config = dict(
    rope_base=10000.0,
    tie_embeddings=False,
    lr=0.00192,
    final_lr_fraction=0.0,
)
Below are experts of layer 3 (counted from 0) of a mixture-of-experts language model. Rows are named router (the router's row for the expert), up (a neuron's input weights, with its number) and show model dimensions 0-159. Each number is 200 + 30 x the weight over its row's rms, rounded and kept within 0 to 999.
Before each expert's rows: "comes after" lists some tokens at least twice as common just before its tokens as in all text. This comes from a sample of Wikipedia text that the model never trained on. Tokens count by the router's weight.

# expert 43
comes after: " in", " In", " O", " U", "In", " B"
router,201,194,225,243,154,201,138,184,209,160,225,141,175,187,211,228,225,249,225,240,232,184,190,199,200,174,171,186,155,250,202,141,192,169,194,220,182,236,207,167,194,217,258,178,172,263,216,193,232,218,196,166,181,190,180,187,246,175,161,239,184,137,235,188,228,237,207,208,184,165,152,191,221,207,225,167,187,202,236,182,214,174,230,226,123,201,221,211,192,143,230,225,181,158,212,197,203,204,209,242,207,240,193,224,171,189,240,266,203,245,228,149,146,229,198,190,186,212,228,168,197,187,251,185,198,204,186,202,192,183,228,186,205,210,226,239,194,165,172,139,236,140,228,210,194,195,220,197,256,243,135,165,228,186,226,189,158,167,196,193
up1,209,213,239,173,205,215,202,264,188,180,162,189,182,182,180,184,189,175,211,164,230,163,223,160,215,189,249,200,220,162,169,194,238,189,197,224,198,140,253,188,174,208,245,205,203,233,171,201,210,213,193,192,177,241,222,193,175,196,158,163,211,247,183,150,224,210,215,149,201,232,194,250,214,240,197,157,225,180,198,203,232,148,242,189,144,246,231,227,205,228,195,193,136,211,221,197,240,258,232,191,173,169,193,200,214,162,211,273,224,191,179,166,208,197,236,175,248,231,177,91,220,234,224,176,173,181,142,175,184,238,209,238,151,127,227,200,220,205,227,207,211,181,214,201,179,176,203,197,166,239,151,200,195,240,221,226,169,189,195,186
up2,202,192,188,187,189,184,236,192,204,193,164,213,204,196,170,188,204,249,196,214,195,216,266,176,211,178,190,150,183,216,183,183,194,207,208,265,126,168,185,214,111,202,219,195,207,206,216,176,144,165,270,259,173,216,192,218,210,177,230,236,197,200,241,213,163,197,207,182,189,238,203,199,216,174,198,163,212,272,197,190,212,177,215,245,198,163,205,206,204,211,235,185,172,172,227,238,244,280,199,200,258,247,218,193,160,173,207,176,199,210,165,170,196,183,235,163,190,233,212,131,188,175,192,164,190,200,168,238,143,203,184,211,180,228,267,207,185,224,176,186,225,190,201,207,199,190,192,161,158,249,136,182,261,197,193,127,167,202,203,239
up3,164,218,170,190,202,225,167,172,209,173,186,160,248,206,233,219,149,188,220,211,185,188,145,242,210,203,192,152,165,172,218,237,230,164,199,163,184,244,287,187,179,169,213,227,199,219,188,230,166,196,208,228,198,270,138,159,180,184,206,162,183,184,210,134,216,154,112,230,204,248,212,179,201,151,206,176,225,188,176,184,259,192,197,186,199,211,203,214,254,205,192,221,192,183,199,156,148,224,257,214,229,184,190,206,177,170,194,181,245,213,226,197,257,229,225,207,242,206,211,183,184,175,209,212,141,230,180,169,200,196,228,192,211,182,197,238,205,160,238,187,225,175,176,219,226,158,218,197,233,186,223,147,239,262,248,225,234,180,232,193
up4,199,183,193,189,198,231,108,177,180,226,208,210,172,215,175,226,146,144,155,210,196,195,244,205,184,189,221,195,181,216,202,162,194,140,232,196,210,190,248,236,189,241,171,194,199,202,185,236,205,202,231,209,172,169,227,224,183,161,210,172,238,224,199,136,182,203,156,219,196,195,207,227,169,177,222,267,226,262,198,184,182,204,212,195,141,232,227,265,206,237,210,268,224,159,194,194,219,185,190,217,208,252,218,156,148,231,192,231,180,179,205,147,206,230,187,184,172,188,184,198,249,243,159,220,210,175,199,188,182,226,172,260,245,140,253,198,194,272,221,198,241,205,203,212,161,211,229,181,216,202,220,165,194,191,222,263,185,233,234,168
up5,176,260,147,200,256,164,182,151,177,159,180,169,197,200,187,194,187,238,219,219,259,221,186,231,177,199,199,229,236,169,239,174,224,182,176,258,206,196,229,190,199,191,204,166,192,202,250,239,214,214,206,172,219,227,166,206,209,174,194,212,173,186,218,203,236,225,209,180,152,216,161,216,194,142,234,202,191,227,170,180,218,227,176,230,213,179,183,240,182,248,265,174,230,171,177,263,220,184,184,183,221,189,172,136,198,234,186,171,173,258,214,228,177,172,208,168,173,252,144,161,182,193,226,154,207,147,233,216,185,174,237,221,171,181,196,167,226,190,244,173,205,163,230,293,229,165,227,214,230,233,174,214,236,233,224,174,169,193,180,161
up6,214,253,163,198,212,167,257,199,245,160,262,200,175,147,181,203,176,201,238,189,220,197,197,263,227,248,212,208,179,184,192,223,230,163,240,195,197,202,192,251,153,182,211,174,199,171,188,118,168,178,246,245,259,278,161,178,175,180,215,203,205,228,169,184,173,202,156,198,152,213,243,178,191,213,226,222,193,174,221,182,178,221,196,274,202,171,236,226,188,230,237,192,178,186,205,190,189,211,218,179,167,234,229,163,184,165,220,254,196,158,237,231,183,244,182,203,223,158,224,251,175,224,207,200,198,220,202,254,204,190,169,180,198,177,168,180,187,223,200,220,189,146,209,214,159,160,249,223,184,182,237,206,212,150,209,159,244,243,176,200
up7,199,237,151,219,178,194,226,218,222,188,181,244,212,165,222,235,203,223,154,249,228,174,176,187,191,177,135,198,212,243,164,167,237,181,191,178,147,182,249,210,248,188,239,137,200,233,151,220,231,207,222,188,205,172,184,221,172,228,231,174,217,181,212,229,208,202,164,230,152,161,226,221,157,253,188,195,190,245,164,185,180,164,214,256,209,221,231,212,212,187,294,189,201,236,196,217,211,240,147,209,183,200,193,227,200,203,206,203,202,170,189,198,232,169,236,229,249,215,177,267,205,205,240,205,183,202,227,195,195,197,153,240,167,179,212,205,142,220,181,193,187,174,186,173,205,167,181,207,227,193,214,141,132,162,214,163,238,222,120,206
up8,129,185,181,212,184,180,168,193,195,221,212,201,192,135,197,179,159,249,207,234,218,218,207,153,230,252,170,202,173,202,237,177,252,184,201,192,205,220,278,233,157,187,272,203,171,262,142,216,244,191,192,194,220,107,194,219,218,173,238,154,245,179,195,211,192,170,156,200,220,221,225,169,257,178,187,235,181,144,183,201,230,197,229,227,169,200,216,228,227,218,182,213,199,163,192,217,215,222,180,193,182,249,193,146,148,180,239,225,192,187,231,225,219,214,274,232,265,153,185,223,210,209,173,208,229,197,207,199,205,190,181,208,208,193,241,240,169,184,228,223,184,197,190,262,197,173,186,220,198,198,195,192,177,173,215,212,139,237,191,205
up9,236,191,208,213,266,153,227,226,213,233,224,200,150,166,187,226,203,190,223,172,211,178,185,201,204,233,194,159,210,201,234,186,215,166,168,236,178,173,214,203,202,198,206,169,126,210,206,225,153,199,201,180,131,194,235,176,251,217,224,249,240,191,224,224,225,204,225,190,167,238,217,172,213,192,165,204,240,176,228,192,189,174,197,193,156,232,181,234,220,219,206,218,248,286,263,178,185,186,203,186,188,193,207,166,228,230,187,213,153,213,154,200,188,175,252,177,215,237,222,174,209,180,206,139,176,202,211,210,266,199,202,188,135,198,155,198,184,137,177,156,204,200,211,228,149,173,167,172,223,222,143,110,208,211,235,236,188,188,195,159
up10,202,185,203,163,217,177,201,223,219,223,185,195,221,150,195,214,183,230,240,203,217,213,223,215,229,171,219,199,172,233,211,166,234,188,208,169,111,211,226,183,210,185,226,218,222,212,209,212,213,199,233,182,135,259,219,177,222,166,293,217,116,204,171,192,252,197,193,130,194,141,206,260,202,151,173,246,213,168,243,185,208,168,228,189,195,200,165,189,191,187,171,162,235,209,202,176,219,179,205,198,237,180,198,184,214,161,196,222,154,236,139,229,265,205,223,221,186,202,196,212,193,174,203,189,170,189,157,254,181,236,189,180,172,175,194,178,194,131,212,144,213,181,195,193,187,229,246,175,202,220,136,193,229,220,235,245,198,204,213,144
up11,224,206,234,233,247,130,175,218,225,210,240,165,230,166,228,179,147,148,180,193,174,202,219,208,225,162,197,207,227,182,239,161,251,178,268,177,238,149,192,232,202,171,175,168,225,191,211,138,201,146,248,195,192,204,155,208,184,157,251,190,229,155,211,214,173,187,195,205,204,233,215,217,161,230,250,181,180,210,221,238,186,192,123,214,206,208,234,229,183,189,186,189,231,172,216,211,228,150,197,181,191,239,205,158,233,164,194,191,201,221,185,236,202,164,181,233,225,163,221,184,176,233,172,210,210,217,211,156,169,159,229,202,188,160,235,233,217,167,244,197,191,234,175,218,202,177,172,188,160,200,225,145,200,231,213,204,138,242,171,279
up12,168,197,214,215,193,187,271,228,207,206,218,210,250,193,136,261,183,238,235,169,216,174,179,151,235,198,190,220,141,214,208,268,217,225,180,254,194,185,218,226,160,185,168,165,185,169,189,190,244,179,205,162,194,197,189,183,239,228,136,241,212,153,164,188,249,180,169,142,186,197,221,211,180,195,184,227,158,218,180,186,228,187,176,185,210,200,212,238,182,219,198,232,209,237,240,215,156,220,211,225,210,148,220,245,230,212,225,173,196,188,168,234,201,203,264,198,247,192,204,201,236,243,174,236,193,188,206,208,217,193,183,242,201,226,179,218,203,248,179,142,188,193,229,272,181,173,110,226,200,232,152,185,219,162,232,148,211,199,209,196
up13,182,218,241,173,165,225,250,180,265,186,186,210,193,176,173,222,127,176,185,214,179,213,193,208,248,214,227,204,194,131,219,194,221,271,186,230,221,219,188,209,139,166,207,151,195,135,159,195,229,201,162,247,157,182,207,250,179,241,218,129,195,237,183,208,227,154,258,181,197,230,184,193,214,167,194,188,221,161,198,210,213,178,212,164,262,163,188,176,224,223,219,208,201,223,232,207,189,192,227,188,254,180,159,162,174,174,208,213,195,219,175,171,176,259,211,234,207,173,206,243,194,217,245,214,211,184,209,212,241,186,186,152,246,203,271,201,240,222,189,236,218,131,208,173,200,216,209,201,218,235,221,165,188,242,186,237,214,167,212,170
up14,217,245,175,146,209,226,223,219,213,174,256,196,213,189,188,201,199,239,203,181,170,250,174,226,230,225,242,208,209,158,254,221,198,219,181,201,143,163,197,205,216,194,150,190,174,203,171,169,197,173,213,237,175,208,213,257,210,260,194,197,173,101,209,164,179,216,156,208,234,156,217,166,189,276,208,184,253,162,174,211,225,249,122,261,198,196,186,210,257,182,212,216,214,220,163,194,236,244,222,224,234,207,198,168,163,172,205,227,175,144,234,166,173,217,227,222,206,173,199,224,161,163,210,142,217,211,232,224,183,191,211,206,228,179,250,185,147,165,228,211,193,186,194,209,225,172,220,174,186,205,206,195,171,223,157,151,194,172,192,210
up15,233,187,182,149,205,245,172,167,204,207,197,235,214,179,206,240,219,207,218,213,154,200,223,172,119,208,184,231,200,222,223,183,272,225,198,238,185,197,197,216,237,182,212,206,260,254,229,166,192,218,184,174,233,215,206,210,220,182,215,237,150,202,236,198,245,145,240,193,196,229,217,226,168,161,195,209,192,197,245,174,226,150,218,172,213,248,249,215,150,169,201,142,169,245,219,203,231,163,197,196,234,178,197,188,242,203,181,210,154,195,217,221,233,209,184,173,171,195,175,267,185,194,117,212,258,211,164,212,209,142,189,190,161,203,212,214,167,191,222,168,177,171,254,164,223,198,215,127,169,200,220,167,213,191,206,146,207,165,198,157
up16,201,172,229,196,181,172,180,166,193,215,202,206,165,177,241,200,234,244,189,214,191,232,168,207,176,216,222,193,250,196,250,137,249,221,177,160,196,191,267,225,227,194,242,146,181,178,210,195,212,140,198,230,188,252,191,173,201,176,146,174,202,240,185,188,211,188,190,160,168,225,207,191,225,149,150,229,251,265,236,196,182,170,219,216,224,231,209,198,190,186,204,139,181,198,212,243,268,217,179,217,179,215,240,220,195,186,222,141,174,230,225,219,209,237,188,217,225,214,220,227,155,212,192,215,247,203,176,213,189,183,150,138,165,224,185,211,160,162,227,159,220,154,199,234,188,163,218,190,138,199,164,208,199,259,225,246,210,145,237,218
up17,156,228,202,176,210,199,211,184,171,183,182,141,165,201,161,213,202,174,201,202,232,206,158,218,173,228,178,208,210,171,165,182,233,209,199,224,204,153,199,221,236,149,172,206,227,260,182,233,239,215,192,207,189,194,197,227,246,176,209,162,220,232,189,234,193,231,183,203,188,204,211,182,148,201,126,238,154,163,192,169,223,177,214,163,207,240,195,197,222,206,202,167,176,201,208,210,236,193,242,211,245,290,210,183,218,209,237,209,147,181,256,239,163,206,195,172,239,203,250,193,198,163,262,206,186,172,233,226,243,187,167,195,156,245,199,207,198,154,157,141,226,163,265,250,161,170,203,205,189,208,231,156,183,179,229,192,166,268,253,212
up18,217,195,147,229,238,196,155,205,235,225,245,243,163,183,216,222,248,189,206,189,229,251,242,247,240,173,230,223,207,178,221,233,240,184,258,215,193,200,206,216,187,164,177,233,215,194,168,222,196,201,179,156,199,189,193,222,211,207,96,227,175,187,217,181,237,203,213,178,167,191,185,189,218,138,221,201,238,190,236,165,149,192,206,202,199,220,170,160,224,176,223,212,176,191,163,227,200,148,175,235,175,132,206,180,237,271,236,201,164,185,198,183,155,206,207,190,182,133,184,214,171,172,186,183,187,204,202,197,252,250,169,227,237,153,186,181,128,189,242,199,171,229,218,207,175,275,230,217,182,223,212,180,228,234,216,185,190,242,206,185
up19,238,181,218,190,216,186,210,183,245,247,200,147,277,199,202,201,193,207,234,200,273,248,186,197,185,178,229,233,174,165,215,219,185,190,210,202,236,164,190,214,195,200,225,192,196,192,187,264,232,215,158,155,179,186,155,223,209,211,144,196,226,183,206,218,199,221,246,195,153,208,249,198,228,168,212,191,164,197,202,186,129,173,140,166,235,165,294,232,227,226,250,231,144,190,196,238,202,171,206,191,189,138,197,228,185,176,230,187,199,215,199,244,226,208,175,200,242,190,165,252,204,182,233,167,174,196,189,228,217,199,186,171,129,175,224,215,171,208,212,189,230,178,178,223,225,187,222,180,212,209,155,220,151,201,179,203,221,177,277,150
up20,221,226,206,198,223,234,135,212,169,209,182,234,173,233,196,174,217,180,223,224,153,213,194,254,157,176,155,212,218,159,217,171,219,237,223,185,206,226,222,213,212,239,184,208,206,202,154,177,234,203,167,212,203,165,179,234,194,181,233,233,136,191,235,177,238,236,224,186,207,166,219,196,209,225,224,237,166,175,188,176,252,200,162,264,150,197,210,190,185,188,185,219,214,210,214,238,237,297,182,166,222,239,195,149,175,164,223,180,204,189,207,203,191,151,221,232,164,166,184,186,186,200,215,208,169,151,177,183,265,184,191,132,193,110,243,208,150,171,197,169,215,191,146,213,196,251,198,198,186,190,194,223,211,182,218,190,222,138,181,254
up21,199,247,218,190,207,214,213,201,212,211,165,210,225,240,186,206,153,227,191,186,198,167,193,215,175,175,162,170,266,158,255,140,219,248,262,182,159,183,218,199,163,201,141,154,195,202,165,168,197,142,195,257,229,200,177,231,204,206,202,236,206,232,240,129,189,273,247,222,207,192,219,249,220,204,226,156,153,249,153,151,208,169,195,196,216,197,170,202,173,213,183,221,194,210,151,231,238,220,217,216,213,190,196,220,171,219,171,234,214,228,185,148,201,164,168,231,189,204,214,199,190,187,259,224,186,206,170,222,191,153,203,276,208,206,264,224,169,198,202,192,204,232,199,163,194,219,176,194,203,233,165,151,180,212,126,195,190,173,215,187
up22,191,195,192,200,176,181,203,200,218,243,214,187,175,207,181,221,205,193,227,170,217,275,185,205,252,204,195,184,224,174,159,166,164,178,220,243,158,184,247,214,235,221,201,199,234,192,262,130,226,195,199,182,157,220,168,134,179,204,189,211,180,161,185,203,205,169,168,172,188,205,236,210,226,177,230,233,195,193,171,200,183,164,254,189,218,181,189,203,161,208,221,256,158,199,206,212,196,155,213,181,192,166,220,198,201,211,200,204,196,201,241,230,182,233,265,234,155,176,201,167,215,173,173,213,155,189,164,257,210,222,167,204,199,146,214,248,269,154,216,241,153,161,109,275,208,181,207,229,224,180,193,177,232,144,241,222,246,200,227,195
up23,188,181,187,153,173,189,170,164,164,155,201,210,161,205,165,172,220,149,186,220,211,205,183,231,174,215,157,198,224,162,206,199,236,256,235,165,139,188,174,218,198,189,185,272,201,162,200,185,204,246,233,245,254,233,185,251,171,157,192,203,242,146,192,195,177,233,186,191,262,201,182,179,230,210,205,193,198,188,202,174,162,203,207,215,217,206,234,210,256,198,224,247,171,172,175,185,202,206,176,222,235,230,156,168,201,239,179,172,224,211,171,204,163,147,197,155,210,185,170,236,210,217,194,208,214,253,212,182,213,167,195,231,205,170,190,185,223,179,295,303,225,226,199,129,211,226,233,200,194,205,198,224,205,194,209,235,187,250,243,177
up24,232,226,177,160,219,118,211,222,188,168,210,198,216,231,183,272,169,163,182,236,180,211,199,202,175,206,100,142,215,194,198,186,228,212,246,195,209,163,257,176,182,180,235,168,195,211,219,156,150,215,229,241,187,213,169,169,195,215,218,198,223,176,200,169,197,204,169,237,186,214,178,177,190,173,283,196,232,211,193,181,225,139,166,208,159,229,218,242,209,228,233,227,186,189,185,214,195,281,195,190,209,227,256,202,161,246,223,216,221,180,138,202,226,240,240,196,219,196,245,130,189,202,210,271,204,218,247,148,197,186,220,181,196,226,193,196,198,221,209,217,196,201,216,249,181,174,218,200,173,213,191,182,260,204,195,167,208,192,199,233
up25,170,246,182,200,177,214,137,206,227,196,204,216,183,208,216,239,196,230,211,163,212,233,189,179,192,190,171,229,223,169,184,213,202,216,189,161,182,196,220,188,223,234,158,187,204,237,152,186,233,241,159,175,135,214,161,200,174,196,193,209,184,214,208,125,230,228,125,205,218,215,208,194,180,186,185,161,245,182,241,206,153,203,238,225,152,229,233,240,266,204,253,175,211,249,214,217,218,153,180,194,220,236,181,184,102,231,172,188,190,241,190,208,254,193,164,202,259,257,191,268,210,171,179,203,232,184,218,214,216,184,143,225,198,221,180,195,223,125,209,169,155,181,200,216,218,205,227,218,232,175,209,190,175,195,181,224,203,163,148,199
up26,203,242,175,183,214,168,199,178,221,220,218,185,195,143,189,255,197,196,177,190,203,255,235,177,216,189,156,251,204,172,221,191,231,189,246,185,182,174,185,210,243,223,248,177,173,206,230,207,168,215,169,190,153,216,228,196,219,160,233,200,172,131,202,151,209,240,194,206,166,182,227,194,176,153,213,196,221,235,148,219,200,143,181,240,234,247,241,230,197,198,233,181,175,175,221,179,210,227,241,219,214,235,237,203,189,182,200,240,164,199,222,186,177,164,228,192,175,132,220,159,157,177,161,184,178,187,235,195,148,172,203,204,211,185,255,212,180,159,234,160,233,219,204,247,223,234,210,213,197,287,204,116,254,228,219,211,147,180,190,189
up27,119,211,216,193,258,211,210,224,184,166,150,229,129,230,182,235,179,201,194,199,150,211,143,204,192,205,242,174,186,187,184,200,245,177,211,228,196,191,231,172,193,239,188,191,235,193,264,241,156,239,146,168,246,200,171,179,184,220,166,215,218,208,183,202,199,211,161,224,221,256,185,217,222,211,190,199,185,166,234,198,163,224,213,245,161,193,186,168,235,241,203,160,226,228,164,163,206,147,243,230,204,239,195,182,220,200,203,215,187,184,190,148,224,180,139,151,181,168,192,232,202,208,215,211,166,159,195,186,198,211,196,242,163,188,225,194,198,136,141,230,215,213,266,218,215,206,186,180,285,169,227,156,175,211,217,218,219,150,181,192
up28,222,198,148,223,164,205,152,223,181,262,190,188,228,205,162,249,206,228,224,195,270,237,257,195,207,225,210,197,200,231,182,206,166,230,223,211,205,159,219,209,238,170,176,191,186,265,203,187,259,204,224,133,164,187,223,218,260,171,152,182,228,191,222,243,250,155,177,167,234,220,217,178,193,159,193,252,176,200,182,164,221,161,176,206,193,197,208,205,191,206,175,211,226,143,211,206,202,236,215,183,168,239,136,174,174,216,220,165,199,203,207,190,189,199,196,265,187,176,190,178,199,152,158,217,217,162,186,218,281,199,229,208,196,222,221,211,162,202,231,182,229,214,191,236,169,184,166,135,238,179,178,181,150,186,128,227,187,172,230,198
up29,221,210,162,174,199,188,184,191,205,189,210,213,163,159,220,205,147,141,213,182,191,183,160,186,199,220,173,198,262,180,200,164,207,186,193,235,144,181,239,158,226,205,238,215,176,167,172,220,212,195,211,221,196,189,173,222,181,206,230,206,185,188,128,181,222,265,230,203,189,199,221,175,218,209,214,214,212,252,188,216,195,211,194,179,250,204,261,249,168,184,172,212,238,246,164,240,189,234,178,159,254,229,144,177,220,224,217,201,182,221,113,198,180,226,132,210,195,192,216,187,191,276,229,162,231,251,227,232,227,235,154,178,178,184,214,219,188,173,221,202,183,172,241,218,256,107,212,236,152,186,187,223,195,185,231,177,214,197,218,181
up30,194,205,190,177,198,211,154,239,222,264,172,230,243,161,198,276,189,295,194,166,211,186,185,160,184,194,202,210,203,180,198,221,204,169,188,222,206,191,192,214,218,166,221,171,181,199,228,221,192,173,171,176,238,196,206,201,204,229,150,185,207,215,249,241,219,150,151,265,205,201,187,225,187,231,185,138,167,230,211,132,222,200,205,236,141,197,250,169,187,179,233,229,228,211,207,222,160,187,217,185,166,208,218,229,181,160,195,156,219,165,207,203,191,228,157,203,259,257,195,191,163,203,192,207,204,187,204,224,214,169,183,266,143,269,220,243,167,197,210,176,231,218,195,184,166,230,137,217,226,250,186,161,167,186,186,189,203,176,213,150
up31,193,157,155,181,212,221,212,244,215,152,149,235,160,205,173,250,202,224,187,189,189,177,156,207,213,204,197,191,211,168,183,242,197,229,173,204,168,189,207,209,163,154,228,160,205,187,219,239,201,181,227,176,189,214,206,230,184,204,197,211,186,186,181,185,238,143,192,196,173,226,202,174,221,254,228,199,184,178,225,229,178,209,200,207,208,129,257,220,187,198,262,221,211,234,248,199,201,218,245,178,254,199,169,184,192,172,239,228,145,198,177,203,182,234,253,202,171,240,163,149,175,262,241,166,175,163,180,192,263,185,210,216,198,232,161,226,147,174,258,198,139,217,192,168,244,158,237,261,165,254,210,230,226,206,189,201,139,202,224,184
up32,256,210,204,203,192,179,199,189,227,203,163,247,205,193,203,248,170,156,238,210,216,239,207,274,199,226,173,130,204,211,137,165,225,233,215,226,166,228,223,214,246,177,256,211,186,182,229,171,147,230,214,239,224,253,145,152,195,183,205,204,194,206,207,152,153,210,181,156,176,188,180,191,179,215,215,155,180,267,163,198,158,206,155,202,171,190,173,263,221,203,168,201,235,225,204,193,168,223,227,200,223,275,202,188,194,166,196,234,185,220,157,234,189,187,218,187,186,189,169,203,206,194,182,161,194,165,240,182,242,219,179,217,168,170,162,175,207,187,143,164,244,199,207,165,183,191,220,193,174,199,131,159,182,246,212,157,224,234,198,163
up33,195,176,172,210,204,228,220,180,162,243,236,175,250,208,220,235,221,197,123,181,209,169,207,259,210,172,210,163,180,206,172,175,183,183,225,235,147,233,189,163,225,146,166,184,208,217,176,323,178,178,247,199,169,191,180,178,213,210,173,241,208,138,199,180,207,181,221,182,190,205,174,213,192,145,226,186,200,248,177,162,231,180,205,233,146,197,260,259,234,166,209,224,212,166,166,196,215,229,196,225,196,217,209,206,194,185,212,242,170,182,202,233,167,188,218,171,199,136,213,203,192,148,170,174,178,163,193,177,220,202,201,220,211,191,239,174,194,234,218,145,215,249,226,183,167,209,187,163,177,203,136,213,224,233,243,210,232,194,189,145
up34,176,172,234,207,198,193,231,246,223,188,224,239,203,223,221,183,184,190,191,196,192,191,244,226,179,228,210,169,223,165,196,191,230,184,255,195,219,177,189,191,212,256,244,199,187,189,182,192,189,256,219,149,178,187,184,240,203,194,249,236,190,206,121,209,158,224,167,185,259,211,232,215,178,164,230,139,178,218,182,224,177,174,179,193,207,209,174,138,159,186,173,203,225,220,243,234,256,257,183,190,268,182,197,155,199,213,126,169,195,182,205,197,240,141,131,172,222,193,171,183,198,211,209,195,228,175,203,205,237,169,204,250,156,116,229,241,200,183,249,180,215,183,156,175,212,207,228,192,182,196,214,184,221,270,201,245,208,209,225,196
up35,177,180,241,207,231,218,189,174,231,149,180,179,204,168,182,250,178,219,179,195,206,167,213,214,213,228,184,183,214,222,201,197,253,178,239,199,207,207,235,230,218,159,206,178,237,180,189,226,200,198,183,189,271,163,195,201,199,200,189,137,142,204,183,211,225,252,196,160,187,192,158,210,192,144,206,247,197,167,230,212,176,209,186,176,188,264,226,183,264,221,196,186,184,155,211,262,165,181,163,129,219,204,214,152,184,267,156,277,220,219,150,191,175,202,161,198,199,206,203,258,168,232,198,265,195,192,170,187,238,203,158,206,157,228,216,226,163,197,200,170,179,220,292,232,222,212,158,177,190,208,177,216,249,191,211,188,181,213,208,205
up36,195,254,181,157,221,229,206,201,246,164,226,243,214,185,242,175,149,208,177,217,251,163,194,255,216,185,207,156,189,201,198,231,204,207,238,224,203,195,234,164,215,219,264,230,207,271,212,211,150,175,188,137,217,187,224,217,200,218,182,190,169,221,208,187,200,257,216,143,186,183,251,173,193,213,155,190,169,188,224,188,188,185,244,237,203,235,194,243,244,194,218,204,234,202,137,243,189,150,241,217,230,183,112,165,221,204,191,210,174,208,226,163,232,186,208,209,183,211,152,218,208,183,213,189,182,222,118,246,209,142,205,187,188,182,210,233,207,142,154,190,192,165,198,204,157,191,244,152,208,205,211,209,202,166,169,234,232,234,178,203
up37,243,222,183,193,205,205,230,175,128,205,247,191,231,203,186,215,181,243,166,180,188,210,227,269,184,229,179,191,224,204,248,197,189,218,178,210,116,211,190,271,228,213,210,161,218,188,180,196,215,154,218,137,183,195,180,225,183,216,165,241,198,182,180,157,203,189,163,201,166,205,183,214,176,160,239,245,191,148,187,179,194,197,153,221,217,234,173,264,192,184,228,215,175,201,153,196,203,239,238,212,171,148,166,138,237,183,181,182,234,190,229,178,201,253,227,185,178,165,215,171,233,227,245,185,216,134,211,204,195,237,174,194,259,159,214,211,228,130,236,191,212,204,225,223,228,178,202,124,196,182,190,177,207,226,181,193,182,154,232,193
up38,210,177,177,179,225,172,175,196,180,196,221,184,198,187,192,264,252,188,201,227,186,244,207,242,194,183,256,139,251,206,165,161,193,267,261,199,163,187,278,162,161,229,246,168,191,241,175,199,191,211,211,177,187,213,175,164,148,197,217,183,247,195,200,170,208,222,222,170,185,198,193,225,129,141,183,204,169,178,239,170,209,172,215,232,200,182,189,229,200,182,246,201,185,207,221,222,260,221,160,205,199,198,186,208,173,200,172,237,197,208,193,181,204,253,229,244,182,240,203,164,180,176,204,199,194,200,128,246,250,177,151,205,166,211,222,245,167,210,205,166,216,167,213,172,197,242,145,242,202,216,185,206,191,224,138,207,265,184,168,210
up39,216,255,163,163,202,176,177,215,186,208,198,172,231,205,268,246,171,231,244,176,175,182,197,249,186,173,184,221,195,211,212,171,178,195,229,230,250,163,215,178,131,199,262,212,130,192,192,188,171,138,209,147,146,221,199,207,210,198,190,224,230,207,162,193,174,188,258,210,207,245,195,206,194,222,204,230,183,174,208,204,168,158,229,152,152,235,186,192,252,176,266,179,177,221,172,130,192,164,208,221,213,216,174,168,219,192,216,210,189,179,233,206,222,219,251,210,198,207,117,172,207,192,233,192,181,201,170,254,201,182,199,222,203,179,146,220,171,225,225,209,171,182,222,212,178,150,226,166,233,246,204,153,165,184,208,255,155,223,196,204
up40,199,200,166,176,214,189,221,159,205,211,209,201,181,196,149,231,198,210,193,178,190,257,193,149,222,199,174,214,158,200,184,222,174,159,230,241,213,163,274,189,186,184,185,222,187,193,210,209,195,209,252,198,221,215,221,177,236,178,277,123,131,186,169,215,219,172,165,187,244,189,202,242,297,193,212,257,199,195,194,204,172,186,158,215,222,150,182,167,197,199,158,205,161,259,191,230,176,238,173,138,240,182,205,205,214,125,207,171,197,224,190,151,175,226,237,218,188,207,204,164,187,244,196,185,227,200,195,223,191,215,202,211,181,203,222,217,192,137,205,193,180,144,177,189,204,186,231,195,196,215,151,209,186,190,235,198,233,249,228,118
up41,173,166,165,191,200,213,165,153,159,268,274,174,178,171,210,193,199,187,183,244,206,247,204,240,214,221,175,209,176,216,162,117,149,215,228,195,223,202,230,168,205,150,234,231,188,172,209,239,212,193,225,226,214,224,210,181,238,168,148,210,195,188,217,181,203,193,186,118,224,223,190,222,151,202,213,233,183,218,199,202,220,178,233,224,211,180,190,222,245,200,224,256,182,183,310,207,209,196,230,178,228,231,246,184,167,189,206,185,175,252,179,207,166,174,197,231,218,221,199,179,257,176,228,197,242,163,196,228,211,128,190,210,227,201,228,204,230,146,193,205,221,139,196,179,172,233,228,184,155,206,165,196,184,174,211,245,209,189,174,222
up42,163,199,186,190,245,200,218,211,174,215,166,165,167,245,205,215,179,184,241,155,197,219,145,204,196,217,166,165,206,198,169,246,195,207,202,213,189,197,227,174,246,162,228,241,216,193,233,160,219,206,241,181,215,243,193,224,187,229,182,169,239,177,177,189,205,202,186,194,175,167,247,175,230,183,207,196,186,229,195,166,246,202,181,188,237,213,208,189,161,250,230,205,116,204,182,185,303,204,218,122,220,200,190,195,219,218,235,203,203,225,212,180,240,207,181,225,205,185,227,178,182,148,201,207,230,151,181,202,173,208,175,217,165,273,223,234,241,187,218,173,193,214,215,208,214,168,126,188,194,268,166,151,155,188,172,258,167,151,255,222
up43,184,187,157,201,179,194,179,200,238,224,206,187,195,176,174,165,194,175,195,201,221,220,210,158,239,161,184,190,169,212,245,208,232,216,267,184,211,160,199,211,212,180,234,206,244,149,231,195,220,207,221,134,220,162,174,251,172,186,220,212,150,223,203,216,243,196,177,211,135,166,268,202,260,245,195,250,251,209,234,205,158,186,218,153,196,116,209,225,194,189,211,169,197,190,152,205,215,150,190,226,224,202,196,214,246,138,232,238,200,244,203,237,175,198,188,257,137,226,187,185,212,190,220,118,185,207,233,227,204,198,149,183,193,164,226,256,191,197,216,204,220,221,241,227,212,201,186,186,168,204,157,199,205,200,265,195,204,209,232,189
up44,182,170,237,188,169,219,223,211,168,213,183,204,181,197,196,213,160,247,201,193,197,248,196,178,152,199,169,187,149,209,182,175,226,133,201,160,133,215,248,185,259,223,220,238,231,224,211,197,165,182,164,160,172,119,204,233,208,208,210,199,214,185,236,159,178,175,203,236,227,159,254,219,194,184,188,270,202,246,204,146,196,200,220,160,187,178,224,196,255,218,230,268,217,204,227,210,169,234,182,194,283,206,205,212,156,214,167,240,194,169,224,194,186,226,219,199,226,184,214,222,211,205,214,127,153,203,185,162,219,190,204,193,211,257,235,182,220,162,203,215,242,150,208,206,206,196,186,173,211,193,207,179,254,212,209,124,167,209,236,177